From a checkpoint of a small mixture-of-experts model trained on Wikipedia.
Size: 10 layers, width 320, vocabulary 8192, 65M parameters.
Experts: 4 picks a token, a sigmoid router.
Training: a variant of Adam for the experts, 285M tokens, 4346 steps.
Below are experts of layer 4 (counted from 0) of a mixture-of-experts language model. Rows are named gate (a neuron's input weights, with its number), up (a neuron's input weights, with its number) and show model dimensions 80-119. Each number is 200 + 20 x the weight over its row's rms, rounded and kept within 0 to 999.
Before each expert's rows: a language model's description of what the expert responds to. This comes from a sample of Wikipedia text that the model never trained on.

# expert 38
What it handles: Middle pieces of foreign or unusual proper names, plus table pipes, e.g. "az" in Brazil, "m" in Romcescu, "la" in Rola.
gate0,205,242,160,207,184,161,216,186,190,202,203,171,198,181,252,201,216,195,211,189,197,204,212,174,200,195,203,230,202,205,174,203,192,202,193,216,188,212,177,189
up0,177,206,183,195,175,177,192,156,178,190,214,212,181,195,179,176,185,185,228,222,175,197,186,181,165,207,192,203,218,211,229,200,198,199,201,199,225,213,175,200
gate1,198,178,222,189,202,215,206,187,176,202,184,198,205,192,186,201,191,172,188,161,186,240,204,213,202,211,186,164,206,213,201,203,150,193,237,196,173,188,208,194
up1,217,188,202,201,193,202,184,197,204,212,206,209,217,192,157,209,172,208,174,189,175,224,198,190,239,209,182,182,215,190,171,185,173,209,184,171,174,201,208,199
gate2,231,205,207,200,195,218,201,179,184,161,190,174,203,201,173,198,198,175,252,182,231,206,183,180,204,210,205,186,198,189,191,223,223,202,182,186,176,206,168,190
up2,194,195,192,208,173,178,191,195,249,193,221,213,227,192,216,195,188,201,185,161,195,202,207,189,214,189,190,228,211,187,179,193,185,184,219,210,237,202,192,208
gate3,181,217,146,199,167,200,199,210,187,165,232,253,180,185,194,201,209,182,207,218,201,197,226,208,235,183,200,200,213,230,203,171,203,220,184,187,193,209,239,198
up3,217,252,174,224,243,188,179,164,183,195,227,179,188,213,192,207,200,184,185,201,219,180,162,193,216,205,212,228,219,213,204,193,198,210,189,224,194,199,225,176
gate4,182,214,188,200,206,192,196,203,201,215,209,192,168,192,179,197,209,184,208,180,151,174,225,220,197,175,198,217,198,240,201,219,223,207,219,181,181,190,163,220
up4,206,186,192,171,214,214,200,200,173,205,214,216,232,215,237,202,212,175,191,213,228,190,211,205,181,201,188,209,226,204,214,159,211,214,211,169,201,217,184,190
gate5,186,216,193,201,223,164,212,194,180,182,192,186,191,226,211,186,182,196,177,224,199,180,199,205,193,205,222,177,192,199,185,179,181,198,232,194,173,189,235,219
up5,174,227,238,198,209,161,213,203,220,203,214,183,210,184,208,232,216,194,187,194,210,196,219,205,186,187,227,163,238,199,195,199,196,182,208,191,209,208,184,238
gate6,199,209,184,176,190,196,194,222,222,207,173,191,161,246,204,210,225,166,191,216,215,237,188,214,215,194,186,216,206,198,198,212,209,204,227,222,225,185,225,200
up6,239,175,195,214,195,226,185,226,199,197,168,140,196,259,197,213,211,167,207,227,204,231,211,187,218,208,203,215,205,182,191,224,204,203,190,185,196,196,233,172
gate7,188,210,220,201,233,198,232,193,210,197,233,186,198,223,200,236,195,170,192,196,212,184,193,185,244,238,219,238,253,173,188,199,184,212,200,234,196,160,169,186
up7,167,192,217,194,188,206,197,183,158,194,201,185,161,228,197,179,222,191,197,153,221,208,200,221,177,243,212,182,227,203,202,207,189,224,208,189,221,203,173,193
gate8,164,205,200,197,187,192,177,218,229,188,199,238,194,198,200,208,206,169,209,175,189,207,204,162,199,196,218,192,171,213,192,211,196,193,134,205,169,256,226,210
up8,208,176,197,189,199,237,151,198,216,157,223,207,210,184,239,217,210,198,197,218,234,244,214,146,206,227,200,164,221,183,232,186,164,193,171,197,205,220,215,186
gate9,199,191,224,194,238,246,193,200,163,234,190,184,211,220,190,171,218,207,212,202,192,187,188,215,171,174,192,236,187,220,198,228,174,217,180,164,215,196,204,183
up9,208,196,174,174,168,195,178,191,205,173,198,202,192,224,215,218,173,175,188,184,259,229,201,181,185,202,202,253,203,200,183,200,204,194,152,156,226,190,204,189
gate10,199,188,212,174,203,200,212,184,176,231,226,192,203,201,155,183,207,171,214,240,208,200,221,225,202,228,198,195,194,209,186,191,186,179,209,204,207,224,204,235
up10,214,197,183,192,199,246,210,212,178,201,236,175,221,211,196,176,210,222,191,200,196,217,193,180,208,201,218,198,234,211,211,163,199,187,165,222,212,217,209,209
gate11,225,198,192,229,223,160,199,175,194,206,251,188,183,181,160,190,234,187,198,215,205,204,239,214,201,212,235,223,209,194,168,222,218,226,171,186,211,207,203,197
up11,210,209,198,192,207,209,220,227,200,197,223,199,179,233,218,196,197,168,191,208,245,209,199,190,215,203,209,181,212,187,212,231,226,208,232,167,184,214,238,205
gate12,188,177,188,158,213,213,200,179,186,193,195,199,219,222,208,221,164,138,216,217,194,199,205,167,216,223,223,172,202,184,192,174,176,249,194,178,177,181,189,227
up12,202,246,232,218,174,203,230,203,210,204,199,184,186,205,209,191,201,206,187,219,225,199,219,197,181,205,221,224,239,209,193,198,200,189,199,201,178,196,181,217
gate13,207,216,192,159,197,182,187,216,192,148,224,154,181,204,207,200,178,206,204,212,173,192,197,224,177,260,176,182,222,208,231,190,218,240,155,183,204,178,217,233
up13,205,206,183,192,164,168,184,185,193,162,186,190,222,184,186,187,179,199,233,189,189,193,198,188,216,224,212,215,189,183,220,177,184,206,174,202,188,213,190,233
gate14,200,214,206,212,212,203,175,214,173,212,206,184,205,227,217,183,180,192,182,192,182,212,189,213,181,127,201,200,199,203,219,200,223,166,195,149,221,198,226,202
up14,192,163,177,169,167,186,183,192,212,172,249,177,220,175,264,199,202,200,190,189,263,222,225,196,196,176,201,200,183,221,195,191,212,207,186,208,219,213,241,207
gate15,218,191,206,185,231,226,204,208,193,184,223,222,228,204,178,162,202,187,201,218,180,198,224,202,177,219,199,209,246,185,230,231,184,206,200,165,194,190,219,186
up15,208,213,221,208,196,205,181,205,208,212,194,190,252,172,207,232,202,223,217,259,219,179,205,221,209,174,211,233,198,225,175,200,211,189,210,192,217,223,212,205
gate16,193,182,220,157,160,207,187,191,202,218,183,211,189,156,215,202,216,206,229,192,206,184,191,176,199,173,189,208,186,202,222,215,213,209,185,202,181,209,200,174
up16,225,179,225,185,193,221,198,229,167,252,164,195,212,219,204,241,224,185,195,182,177,191,165,184,215,161,214,209,192,203,199,204,158,213,236,216,184,160,208,185
gate17,173,222,204,216,191,174,186,207,160,193,193,231,207,234,189,200,179,186,175,227,196,215,201,188,192,217,182,214,192,190,204,187,179,207,179,222,185,191,173,194
up17,206,199,228,208,176,224,193,220,229,195,196,212,197,223,217,170,224,197,193,183,209,176,209,210,198,195,279,192,234,164,186,205,201,221,215,210,225,206,195,201
gate18,240,194,203,218,228,219,194,194,180,193,210,188,190,206,201,220,202,175,182,201,199,253,208,184,184,217,218,174,211,218,192,207,248,234,216,208,170,189,221,168
up18,183,230,193,173,169,201,210,240,189,191,206,207,233,204,183,214,210,208,195,229,192,189,187,199,146,168,176,164,212,223,210,233,194,192,188,200,230,199,194,205
gate19,226,200,181,188,158,200,193,218,209,215,200,195,192,237,209,212,198,190,189,216,206,173,184,177,204,215,173,184,224,242,180,225,212,237,220,189,197,210,210,187
up19,223,220,176,189,212,211,216,224,187,236,252,176,174,223,239,196,182,207,170,217,206,171,199,191,227,202,201,195,183,205,213,178,193,177,155,178,213,190,184,224
gate20,208,200,225,216,210,221,208,187,192,202,204,159,226,200,147,171,218,214,184,184,209,210,230,184,210,205,173,175,216,172,202,221,165,196,191,214,233,201,234,159
up20,221,213,240,177,193,168,215,217,206,200,226,211,164,168,188,203,176,184,202,214,217,209,185,227,198,191,190,207,189,197,202,231,234,189,215,185,192,208,162,218
gate21,203,177,210,177,179,202,224,190,179,211,212,238,194,170,203,193,234,203,231,248,199,227,233,223,189,198,207,232,217,202,183,203,233,189,201,216,235,204,229,204
up21,175,238,204,212,178,204,210,208,242,235,209,209,190,232,205,206,202,179,218,233,203,196,196,187,175,197,200,192,188,202,196,192,226,212,204,175,229,219,185,246
gate22,211,208,196,171,195,188,192,226,245,203,183,206,212,222,180,205,211,193,213,184,197,218,215,237,199,186,243,210,212,221,176,183,169,226,194,172,194,225,219,208
up22,185,189,174,224,181,178,224,227,201,201,230,187,187,211,220,207,230,206,226,169,202,173,190,218,196,185,209,230,215,221,199,217,230,177,189,200,181,211,228,209
gate23,193,203,171,182,215,250,183,235,207,175,214,186,220,246,200,198,206,201,209,198,195,205,195,251,218,192,252,188,178,183,216,175,171,210,222,162,241,174,198,196
up23,215,206,214,200,198,157,207,185,206,185,196,199,191,219,204,195,192,177,161,247,210,186,225,208,152,147,183,196,159,183,195,208,167,243,202,199,189,184,219,180
gate24,166,209,195,215,213,201,202,197,189,178,239,157,194,215,200,189,228,188,187,207,188,214,209,187,194,175,181,202,237,193,206,202,177,200,213,182,203,179,208,224
up24,176,215,184,197,195,223,193,220,235,171,191,185,192,187,192,184,215,206,191,195,211,248,206,251,188,205,198,194,192,197,177,226,181,244,227,175,199,204,213,180
gate25,250,210,214,213,197,197,187,219,210,223,261,202,178,198,194,195,170,148,236,225,199,213,210,212,248,198,182,178,201,197,201,153,210,195,198,212,187,188,162,221
up25,194,196,192,191,153,183,218,195,210,176,224,169,206,189,185,181,182,199,218,202,190,187,220,203,184,171,218,245,209,200,200,189,223,213,179,178,177,224,176,204
gate26,195,195,178,223,208,209,212,201,197,175,227,154,189,213,200,196,167,215,234,219,222,200,188,206,229,233,180,213,216,222,195,180,211,190,163,199,238,202,212,226
up26,213,196,187,204,189,200,210,154,232,173,212,181,196,208,231,205,183,239,204,244,215,191,209,186,176,249,209,223,189,184,194,207,179,187,226,217,212,198,175,193

# expert 19
What it handles: Pipes, line breaks, commas and spaces inside census, demographic and election results tables full of numbers and percentages.
gate0,214,187,200,242,232,218,187,171,174,181,184,223,211,199,170,181,204,211,229,223,193,187,227,190,198,240,192,183,170,218,205,203,210,243,216,197,180,200,212,215
up0,214,227,219,219,224,239,211,219,206,244,197,184,234,228,194,227,211,213,228,193,210,187,214,181,205,188,182,192,175,201,211,176,183,221,198,245,201,234,206,179
gate1,174,178,214,201,175,220,209,178,197,201,227,185,190,210,193,212,176,204,186,226,177,188,235,198,201,199,218,212,185,226,179,170,215,220,208,189,160,181,183,222
up1,161,221,227,208,172,193,215,189,198,224,209,187,205,236,191,194,161,200,173,204,189,224,176,194,201,193,201,205,187,204,204,174,202,192,167,212,191,230,184,177
gate2,214,255,209,170,202,195,223,222,213,181,203,180,197,163,216,204,218,177,215,204,191,201,226,180,233,178,241,254,212,221,201,189,227,217,197,200,168,184,220,215
up2,221,211,213,206,194,213,237,229,229,171,249,192,202,189,174,226,191,175,230,206,203,216,231,195,218,196,239,200,217,213,182,214,215,180,189,210,182,202,202,212
gate3,217,187,196,198,206,206,205,215,213,193,218,196,215,169,214,194,210,180,204,170,210,178,199,219,194,204,155,232,207,214,209,205,212,269,206,177,210,209,237,193
up3,204,209,203,212,215,156,202,217,191,208,201,167,181,194,202,186,175,189,218,230,210,186,159,170,223,198,215,215,185,147,198,205,204,230,195,206,235,217,179,204
gate4,227,184,169,173,206,167,209,180,199,211,207,174,223,173,163,180,200,168,203,226,213,192,178,194,231,191,164,166,198,199,215,170,203,195,208,186,183,206,197,206
up4,168,207,215,155,203,195,189,209,176,169,171,177,173,227,183,215,217,229,190,206,241,199,206,199,255,187,196,215,203,168,201,182,233,203,192,184,210,218,195,178
gate5,219,202,154,176,216,184,231,201,219,207,208,175,213,197,249,183,196,191,246,194,173,219,191,194,169,193,192,203,202,185,233,199,212,212,163,179,193,210,199,190
up5,199,227,218,153,193,145,190,213,206,194,218,219,189,210,202,197,189,188,172,182,196,225,211,195,213,191,248,203,194,174,195,161,203,216,213,210,198,241,196,214
gate6,207,243,241,203,172,199,216,191,211,222,224,215,219,189,179,175,159,162,215,200,210,186,215,213,233,173,225,223,177,177,194,210,203,173,187,207,176,231,229,202
up6,176,221,189,208,183,208,187,159,207,217,200,219,216,218,182,182,218,200,200,196,186,225,197,204,194,225,178,201,186,211,214,213,169,195,215,178,221,220,235,200
gate7,183,188,183,190,214,226,223,176,204,206,200,203,185,185,195,228,176,162,241,197,219,162,208,202,186,224,178,180,198,211,202,194,241,163,194,229,192,167,171,212
up7,180,224,229,202,189,207,193,166,213,221,225,191,204,219,185,155,165,201,200,250,223,195,236,179,218,195,180,173,188,141,225,194,213,198,174,203,190,181,194,233
gate8,270,200,221,212,218,192,221,209,216,211,195,194,185,227,181,191,192,197,227,222,193,217,184,193,165,244,210,179,194,215,228,207,163,214,204,202,179,202,206,209
up8,184,225,167,187,205,213,210,204,159,208,207,184,187,169,198,203,207,230,203,191,198,177,189,201,191,183,224,210,208,194,163,209,182,208,200,200,213,214,243,221
gate9,223,213,184,180,191,218,231,210,197,165,204,221,169,177,220,220,172,200,189,200,208,208,210,201,197,199,204,211,176,230,188,189,190,212,185,199,189,196,189,224
up9,218,178,241,245,229,177,181,214,202,194,189,199,203,210,194,223,206,189,196,224,164,220,221,233,190,197,166,195,200,209,219,201,190,217,236,181,171,190,218,194
gate10,205,208,232,193,193,190,178,203,207,223,196,181,191,169,174,205,166,196,188,174,216,195,183,199,213,188,205,216,166,207,201,205,235,198,214,209,205,201,195,177
up10,214,222,190,202,218,233,204,212,223,239,209,184,164,168,198,230,198,219,171,212,202,200,192,168,162,189,204,239,193,185,195,223,207,201,204,229,233,173,198,197
gate11,228,207,188,231,234,183,203,206,226,216,219,212,204,199,188,181,237,205,205,217,227,178,213,185,203,205,173,195,222,197,202,222,214,219,179,205,178,165,195,240
up11,201,196,217,175,205,220,204,174,195,159,206,166,186,174,219,195,202,203,206,207,170,197,163,173,184,207,221,166,192,196,187,197,231,198,166,193,206,208,199,253
gate12,209,189,242,213,208,201,188,222,200,200,206,219,194,220,180,183,197,202,198,225,189,219,177,230,158,175,203,208,222,212,197,200,198,213,207,245,203,163,212,195
up12,169,206,183,197,194,225,177,170,202,153,176,232,192,187,224,217,174,168,178,185,200,200,205,197,203,212,214,162,184,200,188,198,213,214,181,222,222,221,227,196
gate13,243,188,180,191,191,198,172,182,168,192,209,203,208,179,193,198,210,192,225,229,191,206,223,203,192,191,237,177,215,191,200,212,204,183,195,167,194,170,204,218
up13,215,245,156,141,177,200,203,202,203,195,192,200,207,183,208,200,192,192,202,166,243,176,214,222,232,195,175,215,194,227,206,207,186,230,200,185,181,212,232,204
gate14,189,170,166,185,209,226,216,186,193,223,193,208,229,214,233,185,182,176,221,201,211,200,239,218,218,185,205,182,184,229,171,181,209,187,217,205,199,185,194,219
up14,207,207,195,196,190,196,171,216,188,179,177,222,185,216,191,213,213,157,210,190,199,204,214,164,216,197,192,206,201,224,204,189,200,190,209,219,216,180,191,171
gate15,218,189,185,240,171,188,201,227,201,226,177,195,210,195,204,214,218,179,210,224,197,203,200,224,165,211,233,176,193,203,246,175,213,185,224,196,243,203,211,195
up15,209,171,185,225,201,162,185,213,228,165,219,201,209,205,180,210,204,184,213,208,207,201,204,186,188,199,179,226,175,219,237,197,196,178,210,184,204,174,196,191
gate16,188,191,203,222,192,197,201,198,202,182,198,169,211,210,195,185,177,179,192,229,220,176,187,200,210,194,204,200,176,169,218,218,210,208,204,208,204,187,232,185
up16,202,208,214,231,197,175,219,217,231,199,213,204,200,189,202,181,188,171,194,185,208,176,185,204,202,197,206,172,201,193,220,177,208,215,229,185,204,188,201,195
gate17,187,210,193,208,211,196,188,197,200,194,187,212,203,227,192,214,232,191,176,207,181,231,203,206,201,232,224,217,203,183,193,190,228,177,219,205,165,179,210,205
up17,193,212,202,172,172,213,161,184,217,188,170,169,205,214,218,221,179,191,176,228,172,207,195,204,218,204,171,243,164,158,203,186,198,174,186,200,180,182,217,192
gate18,241,213,229,190,206,206,171,191,209,200,199,205,174,175,180,211,197,203,189,197,198,192,217,188,236,212,224,218,201,173,187,237,177,238,229,225,223,191,241,185
up18,220,251,215,190,235,189,171,240,196,230,165,209,162,169,193,210,214,195,189,202,188,210,206,223,206,197,197,196,191,222,226,214,160,221,212,178,224,168,210,239
gate19,215,188,195,177,171,175,180,217,192,201,220,206,230,205,193,214,152,204,220,214,196,187,202,179,261,207,207,197,196,201,163,240,228,182,179,182,185,188,172,231
up19,206,170,202,221,220,216,233,222,169,181,234,187,202,193,206,219,191,205,225,200,186,230,211,172,190,205,210,210,170,208,233,194,210,200,155,229,185,226,188,230
gate20,189,179,181,227,214,171,217,210,203,202,208,193,218,209,206,170,207,210,248,175,198,156,187,201,198,209,221,192,205,201,213,210,237,205,188,191,211,187,197,226
up20,195,186,221,239,167,220,198,198,199,258,178,201,244,187,200,188,209,175,191,182,212,218,170,199,243,182,211,192,194,203,213,200,190,171,188,210,167,242,190,186
gate21,215,191,193,199,185,203,206,202,183,218,222,232,178,195,188,213,208,154,210,160,212,226,189,216,175,221,187,212,219,201,189,189,207,214,210,212,212,187,213,180
up21,215,179,233,189,185,215,235,234,185,230,241,194,183,187,162,242,175,189,197,168,189,222,171,194,193,192,192,233,206,205,195,194,207,215,223,214,178,202,188,204
gate22,189,176,217,207,202,208,214,187,169,193,191,188,180,209,214,213,188,193,220,171,185,190,209,188,212,172,194,184,185,214,219,218,184,200,207,209,224,219,183,178
up22,203,234,184,258,213,221,184,202,219,176,218,213,214,195,182,233,172,189,213,177,196,223,184,184,192,202,187,192,190,228,234,215,192,213,205,194,203,232,240,149
gate23,186,190,219,209,181,197,204,218,190,235,161,200,188,195,165,215,224,193,209,185,201,176,195,196,192,171,241,180,183,220,185,204,200,210,221,199,160,184,203,163
up23,212,198,198,209,194,223,174,195,214,203,207,198,195,218,148,174,198,204,210,186,163,184,207,178,219,203,240,191,261,174,217,204,158,183,214,197,192,152,250,203
gate24,196,203,204,201,201,207,217,183,183,200,181,166,202,194,169,220,182,212,234,187,193,185,210,187,208,183,173,170,190,187,224,160,222,191,203,191,190,208,186,230
up24,197,201,222,155,218,197,216,215,218,234,190,183,210,192,205,219,197,231,209,214,183,178,231,191,215,166,222,208,215,186,198,179,217,238,176,200,165,224,193,174
gate25,182,174,222,201,193,199,170,236,192,213,167,227,212,223,183,223,204,186,236,201,201,203,226,195,203,173,202,207,183,224,204,178,154,186,204,186,204,225,196,180
up25,202,189,194,189,237,222,187,179,206,193,209,164,189,225,244,219,206,177,180,216,188,208,175,222,202,222,230,159,210,218,197,204,240,180,179,207,210,153,202,193
gate26,230,197,244,219,253,221,211,229,180,191,228,172,209,208,178,187,184,179,194,228,209,211,186,224,172,217,204,226,186,193,199,247,230,214,191,227,157,177,200,182
up26,214,204,264,221,217,209,199,220,233,206,199,181,210,171,171,200,215,201,177,229,206,206,177,230,197,188,199,188,211,181,217,218,229,215,189,251,175,218,243,195

# expert 53
What it handles: Table pipes, title dashes and sports words in Olympic, tennis and championship articles, such as Olympic, medalist, gold, tennis, final.
gate0,189,161,204,223,200,168,136,172,208,186,163,221,208,218,155,203,211,165,228,236,180,223,201,163,207,204,228,183,194,211,207,214,143,184,201,239,202,192,208,173
up0,186,187,208,208,206,183,217,190,214,184,207,204,178,211,187,209,204,222,210,232,187,210,191,227,211,192,194,210,184,217,192,205,212,185,203,196,229,195,176,191
gate1,189,168,182,221,204,163,188,194,206,182,190,188,235,210,196,154,214,174,200,218,194,209,174,209,199,203,226,225,185,239,170,179,178,211,188,206,181,181,193,190
up1,185,225,219,176,186,221,215,233,195,232,181,216,181,168,190,245,176,203,212,198,211,183,222,202,191,203,201,185,217,168,231,227,217,181,217,213,214,240,206,207
gate2,195,196,258,164,201,204,197,203,217,168,240,186,189,202,179,221,196,197,170,214,218,223,192,228,200,214,192,207,219,205,170,182,214,213,186,190,197,188,178,208
up2,170,180,199,210,202,204,228,190,234,227,212,193,189,154,186,166,183,237,165,181,200,207,198,254,202,236,202,195,210,210,192,200,196,191,196,203,173,206,207,188
gate3,156,187,204,199,214,198,137,230,201,195,209,214,205,196,184,199,159,194,204,189,184,236,182,199,220,206,190,184,195,196,162,188,194,208,201,222,188,203,204,189
up3,164,206,201,185,194,178,206,134,159,246,215,196,220,226,202,202,205,195,212,169,231,233,225,194,205,197,220,202,173,189,178,189,201,181,162,205,217,187,176,193
gate4,212,192,215,211,179,203,215,190,207,165,178,211,209,196,185,198,143,198,215,182,173,180,228,187,192,201,197,202,190,223,203,196,229,217,187,225,198,215,209,224
up4,225,267,189,213,176,181,194,226,233,215,202,187,215,157,201,191,207,201,165,202,235,178,203,203,178,238,249,190,174,194,214,205,218,223,229,199,207,212,212,175
gate5,199,224,200,181,248,213,213,191,207,211,223,180,213,197,185,206,213,199,201,202,208,184,228,204,201,187,216,174,146,231,183,203,199,190,209,232,192,208,188,179
up5,244,201,197,226,212,218,218,204,186,187,193,165,183,176,210,213,217,194,209,198,190,216,189,189,184,211,188,201,237,185,182,214,181,242,189,208,200,197,197,230
gate6,235,243,200,195,195,185,235,219,209,214,225,176,190,172,219,200,204,173,206,196,237,206,197,241,187,187,187,200,198,218,197,224,193,187,183,213,234,182,168,200
up6,187,181,231,199,215,203,190,195,187,231,178,154,185,243,224,199,205,187,188,233,188,231,198,208,180,224,221,162,193,173,201,205,194,217,239,198,214,206,159,197
gate7,184,209,200,198,235,241,223,245,203,210,202,176,187,204,186,177,184,244,227,189,198,170,206,216,182,163,219,209,206,197,228,208,193,176,224,212,202,242,226,170
up7,188,232,172,232,223,209,204,219,180,178,209,185,193,203,197,169,214,221,192,179,197,214,201,182,208,194,216,192,195,200,165,194,215,208,181,206,205,230,189,192
gate8,172,200,207,210,221,227,181,206,232,194,203,229,187,205,191,211,213,159,201,166,246,210,216,213,199,227,208,178,227,219,201,205,207,203,216,219,193,215,216,226
up8,184,163,185,230,208,162,185,212,203,249,198,182,211,208,192,199,201,177,193,205,186,198,158,223,209,193,205,217,197,232,177,175,206,198,204,187,191,176,167,186
gate9,215,171,231,199,186,217,223,204,189,176,211,189,216,154,211,207,168,198,206,161,212,174,172,232,214,222,223,227,195,165,188,220,184,175,166,200,201,211,244,183
up9,222,216,161,211,206,200,215,232,198,249,159,221,190,182,195,243,218,184,212,213,229,189,200,193,198,230,216,218,184,196,160,196,230,186,215,233,196,215,186,188
gate10,221,216,157,176,207,222,185,206,200,167,204,189,162,195,228,198,196,202,194,164,219,228,200,214,161,204,201,179,205,207,178,208,203,222,191,189,225,195,202,194
up10,199,186,243,200,186,227,183,240,186,224,197,210,171,201,212,214,175,208,203,196,209,205,172,189,213,221,219,207,167,164,225,198,176,176,195,212,161,206,209,209
gate11,190,204,227,198,179,172,214,197,201,163,228,189,194,251,195,191,172,174,173,220,204,169,190,200,192,203,217,225,204,169,208,203,163,189,206,191,194,211,202,198
up11,186,217,169,189,220,185,210,181,192,233,171,181,247,180,228,190,222,226,221,175,197,197,202,174,197,202,204,204,159,183,169,225,202,223,191,198,228,230,171,200
gate12,184,205,221,219,165,207,207,213,196,200,188,230,224,172,200,174,215,171,184,169,217,229,180,216,168,184,215,221,173,172,205,203,192,212,166,180,185,207,211,199
up12,180,175,220,195,202,260,198,234,191,225,188,205,202,228,188,205,187,205,210,200,172,225,245,247,167,177,227,185,204,227,179,198,167,233,232,191,214,183,209,202
gate13,219,219,205,196,189,187,208,205,215,175,205,234,180,199,198,170,195,188,184,211,195,207,181,212,190,192,196,170,204,192,205,183,222,185,185,215,216,178,208,213
up13,200,194,209,212,186,192,186,215,208,194,211,217,195,215,165,200,222,210,208,221,229,181,200,196,175,226,221,200,184,198,198,186,185,198,198,215,199,231,210,184
gate14,159,226,193,204,206,201,202,208,187,204,198,190,214,193,196,182,184,190,215,186,217,187,204,227,193,156,218,207,191,187,231,202,177,202,172,212,212,223,222,230
up14,218,170,164,218,220,185,199,227,189,197,163,179,211,175,200,194,231,199,196,252,181,183,188,188,204,222,160,209,212,207,213,226,188,168,216,186,183,179,172,215
gate15,204,214,212,215,244,227,191,193,195,190,205,199,214,223,226,220,178,176,196,185,175,219,178,201,181,156,195,202,221,175,197,201,139,201,253,191,202,206,235,214
up15,204,202,206,183,216,202,190,221,194,215,206,195,229,198,225,173,192,202,166,203,206,244,180,219,192,190,170,229,178,220,173,178,168,210,210,226,162,177,210,177
gate16,207,200,215,180,211,222,204,191,218,171,233,206,191,139,183,187,193,186,235,220,154,206,207,194,208,176,202,223,238,206,201,189,208,198,188,210,177,208,210,207
up16,203,233,193,200,233,195,212,169,184,242,167,156,245,213,209,174,211,184,222,199,192,189,192,196,231,200,187,175,188,207,164,202,191,184,225,188,202,192,181,180
gate17,201,193,180,206,221,193,218,156,191,223,190,206,211,228,176,217,187,179,181,158,199,149,229,182,225,192,199,217,179,197,181,240,178,199,190,201,167,235,220,201
up17,168,215,177,201,172,186,201,218,184,195,237,187,205,189,185,195,214,185,235,182,230,213,183,183,208,218,225,180,195,177,231,181,222,177,216,200,215,200,212,225
gate18,222,197,212,227,190,205,218,179,163,195,189,209,205,203,192,172,228,170,233,179,227,216,192,217,199,199,231,181,196,194,149,202,186,195,233,181,190,222,192,208
up18,208,183,188,161,188,210,219,210,229,212,194,166,192,229,193,219,171,221,226,206,192,190,208,228,216,187,190,199,189,176,224,190,211,161,209,182,195,214,183,179
gate19,170,201,225,209,237,217,195,223,189,211,219,197,240,231,235,183,197,201,189,179,197,193,203,219,219,205,222,161,174,215,226,185,182,188,185,140,194,184,184,177
up19,215,175,184,208,245,207,215,220,182,200,167,192,215,170,164,192,217,188,192,201,237,168,197,201,227,202,199,173,161,205,191,210,202,167,240,192,222,170,211,171
gate20,218,169,214,207,177,189,217,197,198,200,178,191,195,203,212,200,190,213,187,191,184,237,208,189,190,193,208,210,164,247,216,217,189,206,179,174,184,202,180,244
up20,222,186,176,201,182,171,166,216,164,178,201,197,234,199,180,168,196,203,237,236,198,229,184,225,221,176,202,195,205,201,185,167,205,172,211,203,196,176,175,224
gate21,217,202,192,224,213,205,272,191,203,218,222,229,193,215,219,217,200,177,210,190,204,189,219,193,209,186,207,209,217,202,224,204,215,177,214,200,177,221,234,219
up21,208,210,221,187,166,215,197,196,207,164,176,188,226,210,203,184,226,217,178,156,186,195,196,219,188,202,197,179,194,199,171,194,196,199,208,198,165,207,181,183
gate22,189,165,169,184,198,192,209,196,210,208,209,188,200,184,186,191,213,201,196,220,187,204,208,190,172,177,204,202,170,184,212,220,183,175,200,185,183,200,193,194
up22,164,223,182,190,226,219,180,215,230,210,220,167,215,207,189,175,204,200,205,181,199,214,173,194,213,186,182,162,195,158,217,247,182,189,189,212,190,188,200,198
gate23,205,174,212,208,249,240,199,226,215,233,204,189,188,207,176,232,228,241,241,205,186,243,199,178,232,195,196,210,146,197,176,192,180,149,213,170,187,230,197,198
up23,209,232,203,176,148,197,231,209,207,162,186,168,230,191,208,161,207,187,216,203,224,193,200,218,170,179,207,205,198,190,213,182,178,226,184,229,247,197,204,178
gate24,194,200,210,171,230,214,249,197,159,216,205,176,170,186,193,176,200,191,229,198,207,158,190,219,202,238,207,221,190,197,177,244,185,180,219,196,209,175,216,170
up24,213,182,196,197,232,196,187,198,188,247,208,224,215,186,215,211,193,185,199,211,189,187,173,150,230,204,184,194,177,184,206,202,192,163,223,210,193,190,186,191
gate25,223,197,208,203,164,197,152,192,212,206,179,199,176,188,212,205,205,177,221,214,207,207,218,190,182,216,171,229,167,211,178,193,183,167,205,177,211,188,186,188
up25,190,195,195,200,243,223,195,197,223,276,174,205,205,171,204,234,248,241,210,201,191,218,199,195,190,224,205,203,156,206,178,207,206,186,215,188,216,220,181,193
gate26,201,200,213,180,237,180,226,203,229,200,201,182,223,186,226,181,216,202,191,191,163,191,225,208,209,210,230,187,179,221,149,217,224,219,194,249,166,235,196,196
up26,161,186,216,200,189,238,202,205,172,176,206,197,184,232,183,181,177,190,200,209,180,187,228,202,202,197,212,180,171,215,184,178,215,226,172,182,182,195,226,204